python train.py --num_hidden_layers=11 --normalize_top_k=false --norm_eps=1e-06
Below are experts of layer 3 (counted from 0) of a mixture-of-experts language model. Rows are named router (the router's row for the expert), down (a neuron's output weights, with its number) and show model dimensions 0-127. Each number is 500 + 25 x the weight over its row's rms, rounded and kept within 0 to 999. Numbers have three digits each.
Before each expert's rows: a language model's description of what the expert responds to; "comes before" lists some tokens at least twice as common just after its tokens as in all text. This comes from a sample of Wikipedia text that the model never trained on. Tokens count by the router's weight.

# expert 22
It responds to: Prepositions. Prepositions after verbs or nouns, before a determiner, such as of, on, in, at, during, near.
comes before: " the", " a", " his", " their", " an", " its"
router:497469517518508494525491517521476508551490473507487506536503491490505508506489498511479481505460530476540458527525486504467474511457482473487476531544482533519519461514508511458459521495519525511460522446470468546481507530469474480469460480497549498507512513544534495505517522529530478503523520502471504520500503512469516507476515488453479494504443498467507481488479470483526469460454
down0:515521494537493452526483483516491484517464460486498504497473488509468493466580489503477496499501535528479456518452508519508451499500490475487488505492508461516501484538572519502513521506472509516522502510503493469521470464536521515454489516524516532497496490523518525499499513508504525518464500480475473487534521482509498503531461477496544520510517501479486489483473501507516468482503
down1:492508484492468509532483503489478477484511477467495511489540526490502467483527521515458459458498508510484478511515491532555493518525499500509502496503493504486482506498506489466489497454518508522434515476468466461484520484539461487534495460513512495486510519512530506453493538509488475556514508478504491469476458491484518510511522494418489538481458500469512504547512495506499494524506
down2:505482497474502495521469520501512509494500498504526463473514506460510467519551495515516527515492483508473502454461506478533496538530506501479431537518484516522488487515515469528493472534481513488482489531539490528446525528496487471492517514497528497452505520497479499505524520476540524518510484510545544547493448536522502460532524490463487501478529528490490469476483519512449486459479
down3:501509524521526492491522470482489475492487483481486466495508483450501519480479551522523480518487466498530487520515508534518472535480477474507483514550495478490475496500450484494487470518479522480513481483522486482452519457540502490499468468498531501483487532495564476508480520452510486506473460519495527508460499489478558532497504508526494470492505482497503490496493480529451524548511
down4:515496483535513510467491495519490451490490520480493458487480476514446505504476485483466497513536480538469560459514501477496498541471446514495492548505525473498496535490499491495514503523509522504539469516508497493526512473474548468514532525497448451476453507460515549512518481511475502468511500479488502493513491506507520513458458481469499511454520519506494533494528426463466506506503
down5:554492502479504518493500471515478480509489488518542531484494499512509501520511530504532508549484494487496476501477512514517475481480495507518531523527481488507485521466457539518474509529463498478482462539505486494452519538538515499518465500469467482474509541525507465507524472502491498502497498451475498503503524474509487488494522495543486494488529557478509485499503504472469496496552
down6:500502483509504532474475521508494491538490470515465504514498525481447480534455470495468504500501498513535531491433451492454453538529501552529481480482498507554505511540500474480451523463479477486550484519486484501553539485453534486490504505533507554473490496491451504506497493511489490487488536513527517512505443492513513482463497478500464506502510474490531495513459537489545497526527
down7:499511483551482490498525512512488494520496531464504502472486465483461471497486521491484501552486513491536496473490482564516418464475499507521497487518478509523507515521487465524504491504494472461521493491487515508461534489442497473493477492546492505506504505532505466503494497506503488480501485464545523488517487525448564515463466478479511492499524461500513483498535486539549513513487

# expert 21
It responds to: Sports results formatting. Line breaks and tokens in sports match reports, squad lists and standings, such as goal-minute lines, Football, Liverpool, Qualification.
comes before: " |", " -", "|", ";", " League", " /"
router:503498498521488532515450516499492529484494540490509521512496488523512521472482511514532506557475501536521516480488528461522526469492507527500537512478518468478497487510498514507516484520526534510503543521441522505486521470514468489528464492550510498489490502518497467472507485442532500523487526483499498481522531491473498482528510485513492534556535472505491522549492467509491519504513
down0:507481518534496513509500501471473522480500503459487503500533495482550492500473463492512504530507512418496580527501511493496546522490495500500469498507486483491489472506432525530498462486494470514473496519480464516506476477458525448518490512496487456456514521491510530466507532493519507517502509459491503495516532513481470470517480483489530474539475523495529510438540465523461491478520
down1:523502523495488460500498487464551521526525485469493514517451509515523504489497504462511487499488512545485494487473537476531527504479493536455493545522514493474477496501540509491533457478487509496478505522509460490516526501479505491498488529530470485497465486508480470540519492506511525489523503499513472496553513478457481519494494493498479512458510503519530510484516512463534521543504
down2:496493463512495495530485555538480491495490512494441509520502511503478505493535517510485531552502481487521497538527509473499461523485480505503470494517489468441511527457515511560521490508500507468496510480534498462490454518504486494507500501487495534507485490501524504477517481497515523467476554474452496500521504517493522468496513534485459492465482513485480487508504487502494506446497
down3:488520534515540500511482524472517543468475485483456476442501547542480507483504497493440537529471484503471535472421561480533537480492504547488466524503478527497528493507484516480482514508475547512463498494510524487492507482496446516534550489460491472502514503513495508482495441490457526519520469512491528499463456475472510490521505478469491513518467479526467498554517514498471478506473
down4:492491522502490487508497505422491494488483507444501520491491508556506505523484544524515522512567520512523495432491529489492488520479476511482496522466515533454512512509521475461508534534486506536491508506494555443523511534509465471487490449490472498507484497528494489481496504474482484499482503506501565521594511517535478489528504508518516542514492471465505491551478527496515507519504
down5:512529498489510455493503504467518523537530452506539514510497490488488497514483502496501460523475549442487511437493524537523487537486551525549527471513551548500502502524479508518492477504529495499469479478544472514521465504500482493515500504578526472504470508572516568502509473539526488484453482489513476490505499504449539532492512490505550511499520521471488501483510498474493527502495
down6:516527487471417507481546515496511558493451502480502484468522524487533493489511507508512458495503513460498532517508472476518505536502539482507537516509504492506446482507515507489503508500534498483480491467490493518527487497501458528485488531466518491488524490513544507523547470480465503472461534487448475533496458496490494525514509505536501506484458515461459504476464497521508487502535
down7:502506487492511506468455523513530511484465499527476531500485481531520512493539473507556456517531502550496476473497462524523510497497526482497503477479514475516490510497497534516502532525551483493488475484432482481507511489549501507512449482443521520511501485488521510510487494498520489530495478499474495517507465510495575469500485515520466504460514528431531527526495499513533485499474

# expert 9
It responds to: Line breaks, ri pieces. Line breaks, especially after table rows and paragraphs, plus the word-internal piece ri, as in antsh-ri-ke, Mar-ri-age, prop-ri-o.
comes before: "|", "-", "\n", "The", "==", "In"
router:521497502499480493478483475504488497480454528486465517516515510472518493520543489492473462492512491540503472490510532507470522469482484491528450527464505447498500470538540511462491482473518530513488524512488537510482495497519507509494484474494504537497530478552513455512475491508506529453510468485533504454485528545501478470482505492479530525509475505471486473482497489482532505521521
down0:462481524486520508450520455506441545505493487515470485520486516464480500500493495490518505480482452517525459500498500535507500511526528489526550507532519470502488492536489560526515482515510508495469519539490476506534470485456446485481494511501523483533468519547505536517511519484486518488509525506539520471429519499473487478488520504501502489464483500507508493464493496506495484514495
down1:539493464473494455507477491483517549533491501449499510498477490514470520508488512421479471493529566508491445444517507490505485529489521469524554491492509490490500496501510562502515506534516534479543455504447474487508474492514499526483485499455503499492486486515540522529494495537496481467505515483537502518441514516515523489466506510509506500475504521466494485537505485453512514500511
down2:477500541501495512484448463495529525484478483494499528510473465513506515522541527504502550478496508551532485469518464500491506506464505523535533493472496479473517503483465492469492523479498518524468474500483532544501501523555478529508463490522488466482506459477512461494512492500527497479467541502489553530486472468503530525502529552527505493507516540514456508466547485482511483549483
down3:517481513512511514468518486506461520480524524483508503490488490512518504559543489513461477479499463503457497525473527502501469512506515523509505542527499467521475464546506498559474525502567525477489502495488530505529490479498460480473531504507448495479542536554499516502516525511472497535490524497514457477511494532541479489527480492527512503497543500513493521494490492506515516473511
down4:517507486527495525566497510454510519454488524549513538476491516542495484526454489486520518477522503494530501506502464501483510459472533469447504464526562514508469465513491457505506547475519520515506526481524505506493524519495496464536507453482492531492514505526497530516492491473511476498527498485464493514511499513500494502472485529503476526470496533508482512474534503527512516475484
down5:478480510536500530533492486522490538499499468508489472518552476476485523519528523507505517467470518516536490504509490518499497494444512494504529497501496531510485501486464508508488505502469470458528508523535496546496494455478476471482514489474452503495539502442489501442488462485455512542522543469499492514487476483522508443530438524517502487541461571527520502492513501489461493473538
down6:502491489524527478547517468521492516501484486546515495477490498523471503490523489514486538454512481495537482475492498507502513500525483521480522520542529558491467431506475528522443502508506481538508466481476476477474456525544528485491514542482492501512533529477529537476476466476518466497489528472493521498490533546527523526491532548516487471542464464505502488464506498491502513500498
down7:494480493506488501489516478533469466497499501480474522538478491465514510490526459531509536451505491505495533478467513477505542462507480509471507522494443498477481519533471506465529552545526502509532542515498471492488539508467525483485506489489498514501515515529481464477512448456512488522530506478512507479500547475551499563475529563518469481517536507508532503524506520547495504474509

# expert 12
It responds to: Plural noun endings. Plural suffixes on nouns, such as -ers, -es, -s, -ings, as in customers, buses, scorers, walks, plus words like members, women.
comes before: ",", ".", " of", " and", " in", " were"
router:470526529500538530509543447522495463469495492494476523477529491472492558494502530475496490528509484456479530495521514475494523512520499495546507490525504495511484517529450467506519536512483492521462481473502476526550502528495523492489524455543500478502499466440461527492473541520436520478478485449499522516446503469543486471478513488550536513480519538488523545518486485528510482468469
down0:489509519493511488475512510531533474486491545468445468523510511504494499516476481519544468453503473481473545534500505488500494527503526540551548501503535500554484485498487508449483531499510485483547469496481505476460536493483509501521483470448566466512462454487499507474515512525533533497502506549454519488498466508506479482463518484493511499454521492509537494472510497497476468495499
down1:507522492544481503483492514485479528521514506462516537537440481474464469515501498511494505484510464492543535490496490466451462490465502494502475514536502464524491512443512524512515529525468526498556473507489491493455499513462517469527470448474477447490527489492525490526462461517530482509491506520493520480471500506495543514528513512524428480505496508485497470481477544481478498504480
down2:516498480502531472486486501477474512493475518476511490564530495492497478475502527541521474494497456491520534483544491471465512473493525497535516456526476495517537512487507442468478503493505520493512548499475466523503502516492510483488509526529473490485511474485482481519515508445539485507510531541458506523509480532512505484502549474578491498480509505493509494509510473495538547496485
down3:436455476549507434480493496474497511487528518464449495516529498466556453550515532483515479497499502497527486542533542523502493521524498489511525474511493541514501525487501527525513504494501453516514460475507499483500497547501507515521481498521495534485469505477518479498472548488505533504501448516500493499457481563487507452541518512464518487440540486491474529557512532533519493533476
down4:495520516512470471499498490504492483496503517456547508528484482518496471485508506503507494508498496487529500492536524487463518486515493493511508519481525539526510455481495511505484493555472534507498499455499454477488480516482450477480523493488490535494482470523499465523461480508550475548450535532521489487499457496476505535460446506543488473510471459470526501491505494513482459495505
down5:514543543500453533495536451514496511440460523512498502496481466517503489524513483534462545479512509513538463534504495534478524491506484460491507490493474521483513470483531482476469517526488509473501501517516520490464529498471462505509555493497505502481478502458502517485487497530510485485491490505475500494537481488521485445524464468520503539493480528484496515510469550493515489518498
down6:516499514513477508511478455525421477473513488471483479520487497497504496510473505477531506523479514439478522539522547510477524482467454502497530460507501479496492467438431485483488499488482481509512506535520531513509489499518540506498497525512498463522507474474494511516539471500473511504529525493474498442494520481488533513464503503551508479528518530544511497515525466487538472492516
down7:467524506493523475487492524497510470479519524517511497489442526521504495468466463540530499477524506520499499501511504497474504476533475444513488492494563502510469475512515469515494513524455443509508523514470483510507552512535515467472526469516528506513502481485572518499486510507479526510491493481493500545489546515520468535500477517485477485486476435462446468532517482487488507524485

# expert 1
It responds to: Census and climate tables. Pipes, periods, parentheses and numbers in demographic census prose and climate tables, such as median, households, and the pipe after "Average rainfall mm".
comes before: ".", " (", ")", " −", " ", " (−"
router:461478526534454510506476534478533486507475538477471544488500492496535467513525458523547493462497485502501458515487493485487537451489493537471500547486515482521531480486530502509505468510492512502521538512494465472531477523499527496459486507508475504476520531532496500469522497508522517466432480498504490483531495533516491517493513500530528519483492502458504502533485511489496497538466
down0:506537502466496495489502494510459512515456486522509488520486485482474499501509517528535480466463483470496510528499501466496477489487498482492469505494534492501506453512485458521492478498490493490523511475513534504475531494503509473517497546487467519523521508464495530521459481498526489522533501528469512470496461487474514505558480496498510480486486477500478476526481502476495512508520
down1:487511505474516507490531487504456462465503489493490510476518487506491549536465513537479457523520507427484537543484525461503475537480477462465477467503470472514510499500504518525502483524477477524497538488483497525507466519525491555497522539453509489531482493523542511518507509535485472475499477512483481496512494543473496520434512445478484534514555505511478479511519453504483541517510
down2:525508462497477495476523523523526492490498546498510528510524510457513473500503515531546487545485478484493493521545520493422501529503477509480474499451532499486450462499537474491515511482515524499510560531498517554539501469516487488459470477518507486520529504543511489478467501485568552477475437483488501512514486476505483494487501502479511486526466506500500494474471491484540490465502
down3:535512467528483536492488496428491485529494466535497491451461479532502483520494497499569522544518544526437495476485543472533469510489501492506470448467473526477493499507510495527501516517441506502515513537553490497462501512569502498536505538492577511476481497506522452482487475504465483498496506464510506512548519492493471503496558480483502504450521483496467505513513504466558506533483
down4:493563493499518463520520532518495490537502499521504506492427477527501451567488515519507535517522526535501481524512483493497476512460476507478457531507481502510518503490526469495545511486507456525519515517537493498485473506490504506458466509516497528500556501483474548499508521527519528486509507505509507517482497469515493508515489512495510453533534454458512491471463522491468463533494
down5:455480493543518473538494471464529505503517517527504497483442498527510488568499508504501505535486485515475514511487511488484527538508426500478474499518506502462521525521490496435461486485545513506474537534525456552469487523511487539451483515480490526469453469510502506509503496500511540502505471489477506517503465485519514527452492511513477437483498508530505503526500493466514490517536
down6:536477505489499511496521472463480461500528512480523500521527505517493478487476515497536484523528470509479484489446522468487481481509486493522510515498499548505503498491460510487467499491503511513512491496465492510481476451506537509477521493491484498558468517555529457507484478493465479504471497515498510510507565495474467539484525535499507492489529454550524502521434477500496488522516
down7:434529472504502525502447492451503508462500526496503493492483471528490512552549510542502465525509466477501495522474506524507575499523504491476457515493523540477539536512491506492476525483521519498466472506495464499499559500514494535449504493478480484531536530514540514519504523505470487523470545518475515479490484583522518468438472501542490467432510483537486502542496490497518505518509

# expert 19
It responds to: Sports tables and -ent. Pipes and cells in sports squad, league and election tables, like League, Goals and season, plus the word piece "ent" as in Orient.
comes before: " |", " ", " 1", " Apps", " Team", " Player"
router:506490554490530551476512487506486502519468530471494483508476459517527495504500521545502498492492510536538495501515474495492489490453536502513517503529544530487480468506463494502499465507520518496522481502496522495452452463489451500510459542507516477467513499492474510478503493483526516517453498529514500516517455482472526512492509524524524494480504504494497503521544521519546525548532
down0:461474498495505462494507500541495501496474495480468506460474476545454458521494450512480506445508476557477481527513545545485508508525489556481411521536457489501464478480530481507541519540502489453499511521519470459493531502466545522493498530516493524526530518520512525472516477484530539504525476503443460512495476517512529452528530513481461523447499486472486495491494484504470489478545
down1:525503482544506484508502509506492497504518464538527503520485521463520504479490466509515508472514485502483464447477467554507521524521484501500469490483505506522526488462510466511499533479503498600486521469478480524502488475497519508509478535551531512532509485512449546476470524472516491518509476462504509483519507507455539471487517497487493486497485474496533519483500494534475522484458
down2:481444472496484479488510486531516507530542515481497535503488476546488481489508467536507522544513473472507494491502494524480464493551518493502472503494481499559501524517551485460510499527480537486505532490489499533528538500484509563505485490457466515479494483487498491499507480510454469507515467543535510491521538509528460465500488497503446546522457517522505523502491519528514468517511
down3:529467504474476502492473489520516505523505483499503482516449521505523491510432540504509542522512524525500518498508526523493536493494518480503460478491529495480478508486419485505467542520501488496516513440536514492529491507500443494506523482523470491479495518553458514505499486502507533508518532527509524486508471539467512522459475509508445503513510464523545491514537530483508481520488
down4:497517495511553534478455481496470522515492499510496469500529490582485498465489492493492522516508521472527498509500538547473505535476506514438507521524504455541459471538507497446483506472501526515501533476466536503503464548535533529473497486520480533540469506471567509464503498493514490506524483499532492504482467462493492474483518498476521483478497544557509508535512553490497476483520
down5:508517525511493501463486476528495489515471522480487479492513505496491487522478487550488547464479473477499547489556542491488516510531474490518505544487501518485515478498505507529533470473499534486482491539439479518537468492459547470526498501466465537501474495505534537535557494523511488481475491517485445490491551459493518521520539521490493505473498539516485529509434496514497507478506
down6:501476499550515517547488528516471503494516496456492535506482465485498574498489535510494512494552542542506483520475502516491516521494502501488459531547493498526491500483510520485543525520515519519543507497517522510507533554512501477461507499473489499514466467505519502497491482516509501499499499491513528520504522477492506464483501499510536487442480514527487476517490452491517546500442
down7:502495522522486548526495504504490532503464548544538467527462520500487517505482519501500460495524452504490484469465525506483506499472491482491507527464493554495486522520478479519501471498504494487476508494494483528486483521525475503530520538496494480454483459448473496446569477504497492475484496457491532531504502515490545516509530484482563529498475444539479518492522510485484539486513

# expert 8
It responds to: Biography education verbs. Verbs and function words in biographical career and education sentences after he or she, such as graduated, attended, enrolled, majored, was.
comes before: " the", " a", " his", " in", " he", " an"
router:514481535521512494496523476460474483489534498470508506508521487517503510503496526522517470548479538526542463508504538501506472489470520522496509515491518498495526470505488496495541488513521513461496520474512491480445473510498442484506475496501463472472494506569463463511546483492553483470472476516522509566503499459496467476491511487529456479501472502442515459499488540526504515481484
down0:472510499505465473503506454537486473491479505486506526484493447503510545465500499495499500497518481528508508459499539487557468504488543454487500522547451522534538526538449444485469493519537538473539497458484494512496517471490510491508503527545467497530508463538464471514471507532516526482488536514502465528472494526504516483443520510504540497474439477521493480470465534488461476506500
down1:479463457534504483471505538508512488508495497505499486524495528506464464477499500530493533481457485483499473542464471543498474547497562534519527463557466473495518504525510492547509543474489484498519504506502493464505504453509497477483465493495502485491508521497509534511497486499488494509470514499483475500490473498491513497500459489470479493520489503474504528501470496448502481534479
down2:497513504503474507514510515492529499569526515541489476544484506500516500492503511508533524474496554444491494488508540508523459495520510503502499511503500493463501478483511495499496537496447470529505497531483489494508477516485479487483487511485547509498480467499467546515499527500484471478496511530493470511500530475465527525501493523520540504511506513502509499432514466521490510507489
down3:503504491499517461492507491528470497494549507507503490497498462520526513543497499495494482473440513515493513486517519535484509539511503489485526572516506517484492517487483470505476467520486500477453490492486521490521527507464491463472476493535492482498506454473508497519459503531457540517497513505486521479495446480530475511484497510504495559522533530519515487513524495513504464484500
down4:443488540519472461509515514483490482470492456517568459510486492483487494479505492518457501498493531536476496545439424516460505481527535486505466437440515517536519486506507527518502455518474519522551521479476497534492469485488510529523526496527478518489460531518481538523495436453499516508494513506520574501475543479490490496468474495502505473532546468489498522525501509488519505530524
down5:513482499501569498508480471470537512509477481506510497445462497534530471523494526505535490538489505484487532515474526509451507496458478521525551454481516497500525492523498486519518504481519484474507497528483532532515459486495470474499469474527489529493473537505551467495522481464500514440516514538516516446482463491494482538498484505505477512461486482510533483526517484474508526539482
down6:492449493513494491489477575526497469487526489545523510524453445535494505492446473504431476509510492533524516466495524536540504495496539477513512526519482505471500482475505490470514493504496484475521486494485462537479522503516524456479485500494501506501502479489530507499458500518530520527505527501489478489480496511487465536490488486473489516445492528527533500520491469516516473462487
down7:462470488495516488516508536518477485483497537530477472515469480501516496505462527471492497518502490493530476513493557468499517491513550496528485486521471473531510531519507493504447521489503480477513495501491542483462496505493500495502443495482497478477550467483526454540497488526526504486472501505562487538530498485478501477515503513536503541514553481529515472531480532447511527517520

# expert 30
It responds to: Directions and abbreviation codes. Compass words like South, North, and capitalized codes for countries, teams or racetracks in results tables, such as USA, BRI, BRM.
comes before: " |", ")", "I", "R", "O", "L"
router:496527502483512469502491485459493526514494568466504475467510505519486476464544499483498523521476474555557498485520469484534482544490490500520525503540493490460484545523539513480550500485512473468483532490469514475492529530494492506521490513498475516503469472475510498492510512520458476535537495455487486522500474524527510503509521491512501510543504514525461496499527497489487489471508
down0:536497500467500534511477496465484478515409513489526492524506472467529482584484503524468529563502531500507490486520512503458466510498465495493495506472507445506509492476541480461479478479518514517481546517493515508488492504527481451511519561508511523511468501493502436523494563514472491498466492471490485510478485516473510514588505515525495499497530471534492533469517516495570472459491
down1:532491482533465490524501509551493475464479543514519453516495418476546499495519498472497493479507495513473469513515536512491425496474492494484488500504485494499467492475504500472520482545500485459491508539512457473480516517525515487533515509566502516509472501501527502475514490447466499503499535520533500483487513507469483481436503527525469513505522510461471481520506478510477480530501
down2:494516490538486525489477474557466539551554491499495503492483484528486534489475537484470520521513500506481474528529457531507470482488542528524473532541499491476491569496449513495534511512489493485495495518482481464517493516512505500531494504495540482496537519505511483477500462526497507510532437485483483491493501508513496504499509539475503494485516508512511521474496516491504439501465
down3:492501528515482488533488479509529560555505504514497454542493485498491473519509533496510504504486427481511501529520486449438480466518504500522461536454486512514546516497504545508503513508501487486478493496520487528511449538529506536502488521476483510471484520465453517507516531479524483495533478518523503525456488492472489496457557523550493553499518514494470504501461518526542458557490
down4:472491483549502523518476494447515473511506470468518567505521503463440479490506474543503499494475484508512477526484527515498527459446502488486448487491500484522512489505508505519435497461493501517511502502542515526506498517509485508460539454484488475536538504490543473514496510513498520508486472507514464494472516540494519503514541494497516505501476495465493497510507498515486452466481
down5:500487526498496490525489528493552465511521513472488479494509515562528511501460528492490512472482527469544498567519543483469462507488502474503526480538546508540446526525524501489482515501493516531498501499495530474534448515525519488500511513540517443501519503503473455520473472532490475521451502489512491472492541527522543495536540496508470537497489458540533499503494506497494521508496
down6:514486486482516493522548499528491500568489463483509510483514453503528497448511483516525532515484500505495494536473532542502501473517434507509499439488472438519535462527483496491462520481476501484502492449525555499519454542482541499460487510503469501512507532464515494512518505542509509494516487493502482506478505493502494514468510500533546524542538513422512498527486487486479516484531
down7:468485505528558475487527482507461490503520520473536497463498491516505526479478498532530490468484488482469513475530483500488489515511472517486480498535491487502470530495500472489458519504479535536502544486443525482522495492475479490511549481474482451502487478475527461526516492477520473504475515547532524545514538478506512488496482530532493497512545470472477497493523500508492549524497

# expert 27
It responds to: Infobox field labels. Field names after dashes in infobox lists, such as Length, Coordinates, Born, Total, Density, Binomial, Synonyms.
comes before: ":", "=", "-", " zone", " code", " by"
router:486518524504471524437484525518469475496503522517486494543510506498457521506517483556471502484511504491483547518494484516502496500464493488474498503455479536503534478488534487478491495484459458547510539530516518515518521484520513481515483507518499493497502473508521495550510506534441506489499486534484473567520488519532470459480501456484488476494492494471541503494504488460531536475483
down0:540537518503493498492477500498500527502528508483510498483491528483483534483482494532526495486497524470432482514459531546513507497504520483545467525509489525501478512494484532530457493541493517523507489511457469513512547513454532466523514527496515506501498461487457512503502463538473515498463480514537502463458483474501504464479521483455490508518478498508487533445497517491500503500484
down1:516504497487483494528530507507496514506529559538494503535527513504515506486492513461499492495520489495517513529497472512460497472500487457471496470487512571467481495491526478516521514547508508492477509540525446507546538502496460485538515530482500453519493467508468507459517511517481525511520496499516492468443513537514517454514482534501492503495487514519494531452507497516516469518542
down2:485477502479489534517480495477490451503486484525473470478467517513529491513511477414487520472498479505534489529548518469497509456515526529525504502515491535510519523468532474482480537507486504483498544454458488467497504488509508475462492465505487475522476528506510528526516518499528532524468468466495499527425463504511506468521536498520515522499501490497539526537551520488491495484489
down3:454539488524520502465491515480510530468462488522513503458491497436485521499464469506509500488514475486453516509500482483502531516496544479482486497480510514489498519475494520515500495524544519508518496434515506545550491491498500494499506559471502477514520528508506499507498516504475507480484489517469449542458509507536487467508466504533523470522524512570515491518510472506505483497489
down4:515471496490520491487484496503473488520508515486510447544475486445529530539521515519455454476458532480496491502497494538501499516481504483524529489505504495544490465508465480529526468500477527499495510481494521490492475509534469535509481543545505523486461550504491540515475479498461548520491523500464521517528526507477536528483508505477490484535500470502488468522490450520453505504479
down5:514490528535457472534457440539517491519535482470442451524524527510470507499463474503481492503552508473521480477540540474522534490459472498466496460484469509474504480508528490490485510544529514483463497445523507477494494492530488511495508462531518520511497497494486499524471457489492517461466546454490540477494528502497505506483515483468513503471513466511491519516493491458506525512536
down6:495451524523531526487488467504505498517502548507528502522508492540491550530490476497487500461505521465450521486499517549509500492466479488535475453503526500509476475496462531489470479477532482487488502510515507480486501475461509522528458456558485510496516567487482507512459486477510470513531505496499529500502494485473499512438511467491517496565510484445492476504511489465538478471507
down7:473547530515448504532480501494459508540521514520511496536497508491492500522439516487467488497519494523503475506500494482529470489478443484485504497499468498488501477530500492464517525514529462506513452457523498523501519526520497504510513487511505500490524511503495539474499510482535484490514485511486535471471510546496470484534529458521548488497525514562461511499490495476521511501522

# expert 5
It responds to: Years and centuries. Year numbers, especially the 19xx and 18xx first pieces in date ranges and lifespans, plus century, these, later, War.
comes before: ",", ")", ".", "),", "–", ")."
router:505504468477509435514451513512501522491510495524524468498511479504496507541507483548522536494459542488482492467509516512496496460514519463500529507553476500507519526489488503521510479466498524512478469493480510470469498551520554525533464527498514491551495487486462502490566504462527517507533492533486473487490508490488473471533484507513521520558531474509509475473553513508520484472493
down0:524492482511504516466529542507499502540505513491486506522511481476512512510507445466484503494480535484507525457519500513498459490472526493505498476450475543526480507490518517544467498499561503509474500465497549492509500466479470510510516516491497456484479470489526496516519469505488489500508503502535539520531500529511511515515510474462444532512469494537495493454487537561522491537469
down1:474497503471542555475508498481491474498502537446473502474479486496515508526495501543498518519476492527497500477480473490548505496536445497483484529527526513543465510522528526495463500494513534513485486490484484436543460490507487523508541474553534534492538543501480509519490474475481496494521519507472492474517522505472516467533491497509542503528510509525530465529503495485456458529510
down2:530499456507484476502512497479498468485446463492558489491499477443463469520515482544520495524491526480501464525496513479518506504515491489538486509538469474475505484527503496481492506537536524555499548499505481540508492488543442450513473518517442510518485494519480467500463495489512491495483487470495499501523490506496481470485505501570476510532430549478510500509484459539496514469529
down3:546473519472515495494506527533520507467515503518515534454446495488490503504486532512481492533506453546485486492470492525507502453472501472486464477494481505501515486469516449508520528486500492504504510488500494509487521521493469497538524498533502515522502582501492475476457513470477461478512474514483503478465480510508474509546534489514483472418494469518508516479564507469512515505515
down4:490482492460503477507506478493478438511516527475441520500514523491483496477494518480482466480529494489484493519475542492497529484522467481524502497476504507459455456511447490487500500490505504527493487508502486482458512458495496512529501489539478476502500484495487483456507465493495504500506505467484509460500463511495484495516510451521512526469474503503512521522490499481518476494532
down5:504510505531481524525493484536559461506488486417513503509473498478530506495515505512479510469495461570510451515507506517530494497544502510492443522495507497510497522473493483497490537515504550528497509503490526546488519497490511456479505506548508538498528514441510495539483484506499497531521491506463524495487493530461527499506545494481490518476482487487548492510535448498464507481502
down6:513501495528526471469464520533499504488481479529510516484517482479505481530514471501465543502527496502492532501518476504504461479488430514496527482540455520506512482507493496484498538517530475491466458485480510469503501525512478481526474544520475457509494459534482488511537508492511529518516504514474509491478524483532508484557527478510446479541493469443473491499511475491500490482497
down7:517502459522487470482445498469543512503525499523494526505455515463483518520501501489435534496493501488463520525457481493497458503519484487536543512559491501502522508459519486527506523478495518488506557535479480522534533489497487505497469504549473506501541483474504495460501522507505455488528501509445537520537492484462451524520497501504513521501533543530472473462477474500490515496485

# expert 7
It responds to: Sentence-start names, pronouns. Sentence-initial pronouns and first names after a line break or period, such as He, It, Michael, plus Latin species-name endings like -es.
comes before: " |", " was", "–", " is", ";", "°"
router:502472442498527466501471507501465549497533503531489494503512524532495499484471471488510515501495519485461568490507508483440516493494520499470473486525463483527526560457517523510521471481497498480512520515468481500508524543538575539516511550499515505524523520491496504501536531508518509536540522508495509459511487465469463478509494506480480538537518514524535481465500517517514492506490
down0:524509504469483523476500527522513538501435475515530502536498475511492537493523525519462521508492481478475489520530520478509524515538512495497486503519523509486526513535495469475502537489457508509508487519476552485510523535530465496491486538516501472559461529465513465506489472465513464492521486454515502493487501495516506498461519466525532493531476498442474527510518502511478497499461
down1:497524455499490561480499490515464484498542496502459497522470471475522485521473536492492529523521531469500537491532516492471476471475499522518494492522496472497492473524465519484455473479454486493486525502514507478507519503516465526457477490481494491464466487577521548493497441501490506562505511493514506530508468512507497471506492446461476519510490467474482469490494519500487530506480
down2:470534488508483528477526523532532506453476509473536482462511478512481514516502517517496528515473467478511528499504476482464462483502504463492525507529532483532498510525467558506531453483533514466474522509527520534505474476494452468492540462497477463540506531543568499479524476483484456478472487481507495497497510490490499474483468469511496497559505496487483542524471497498515460455526
down3:500546506518470514503477463534534485471482474488537507487478533505519549453488458478503491517495468476492462518482486515521503473493477496519536475492465538476523483465513484521495475504483480478517479501508453499533492547503483536465508526469510552543502512503499478473498484516485501488490480523503514513487474540506486516507518508486493462489502465482484517535498465455516473517504
down4:548507470529500474512506531501474467519504464486529544490485486488500485487468464557468540503477514505500451500558493529505469474493490504515510474515547521522477478526475490488533497507521522525506479551509510465504539500493496465495500502495538496469496505472486523548524476550538509522492484528502508479529528480530472488541480462504509530521528532474489461494518467519499493517511
down5:494488532546504455485519501493464503492475485432527507510482508511529503475499544517467486486446466517486493560509506521487545472437513506494536520495504484478454494482459510500510474491488476488526509493504464491486469491498521524521500511475530486513523508503494477527480523543497534521557543491462476518497500521540514480497478486538481539495489492483483493504506499483503489519473
down6:491495490484518496505544498508508565513466491499534549517495548512472525505459504508504520509506502509530480532520485515485502547481478543471447494504510475483503518551527500501473495504486461510541486504553470502471544500509493496468510503513518471482498482511457470491478470470498524486493465507520493522509536491487524471492475463545480529468457471475495461489532495524536479488472
down7:508468519475497516483474503508499483579472499500505446480452510526515502518522508491525531512498518450497532449489484483468472438470524503476472511530462496497516509533522565485499495469559482505476507450490497467496522483537478508481467495509514503489513512550515476507533483510527454499466466534494497486533500529464491462458526517527483495488462507499483500481518521477463522471506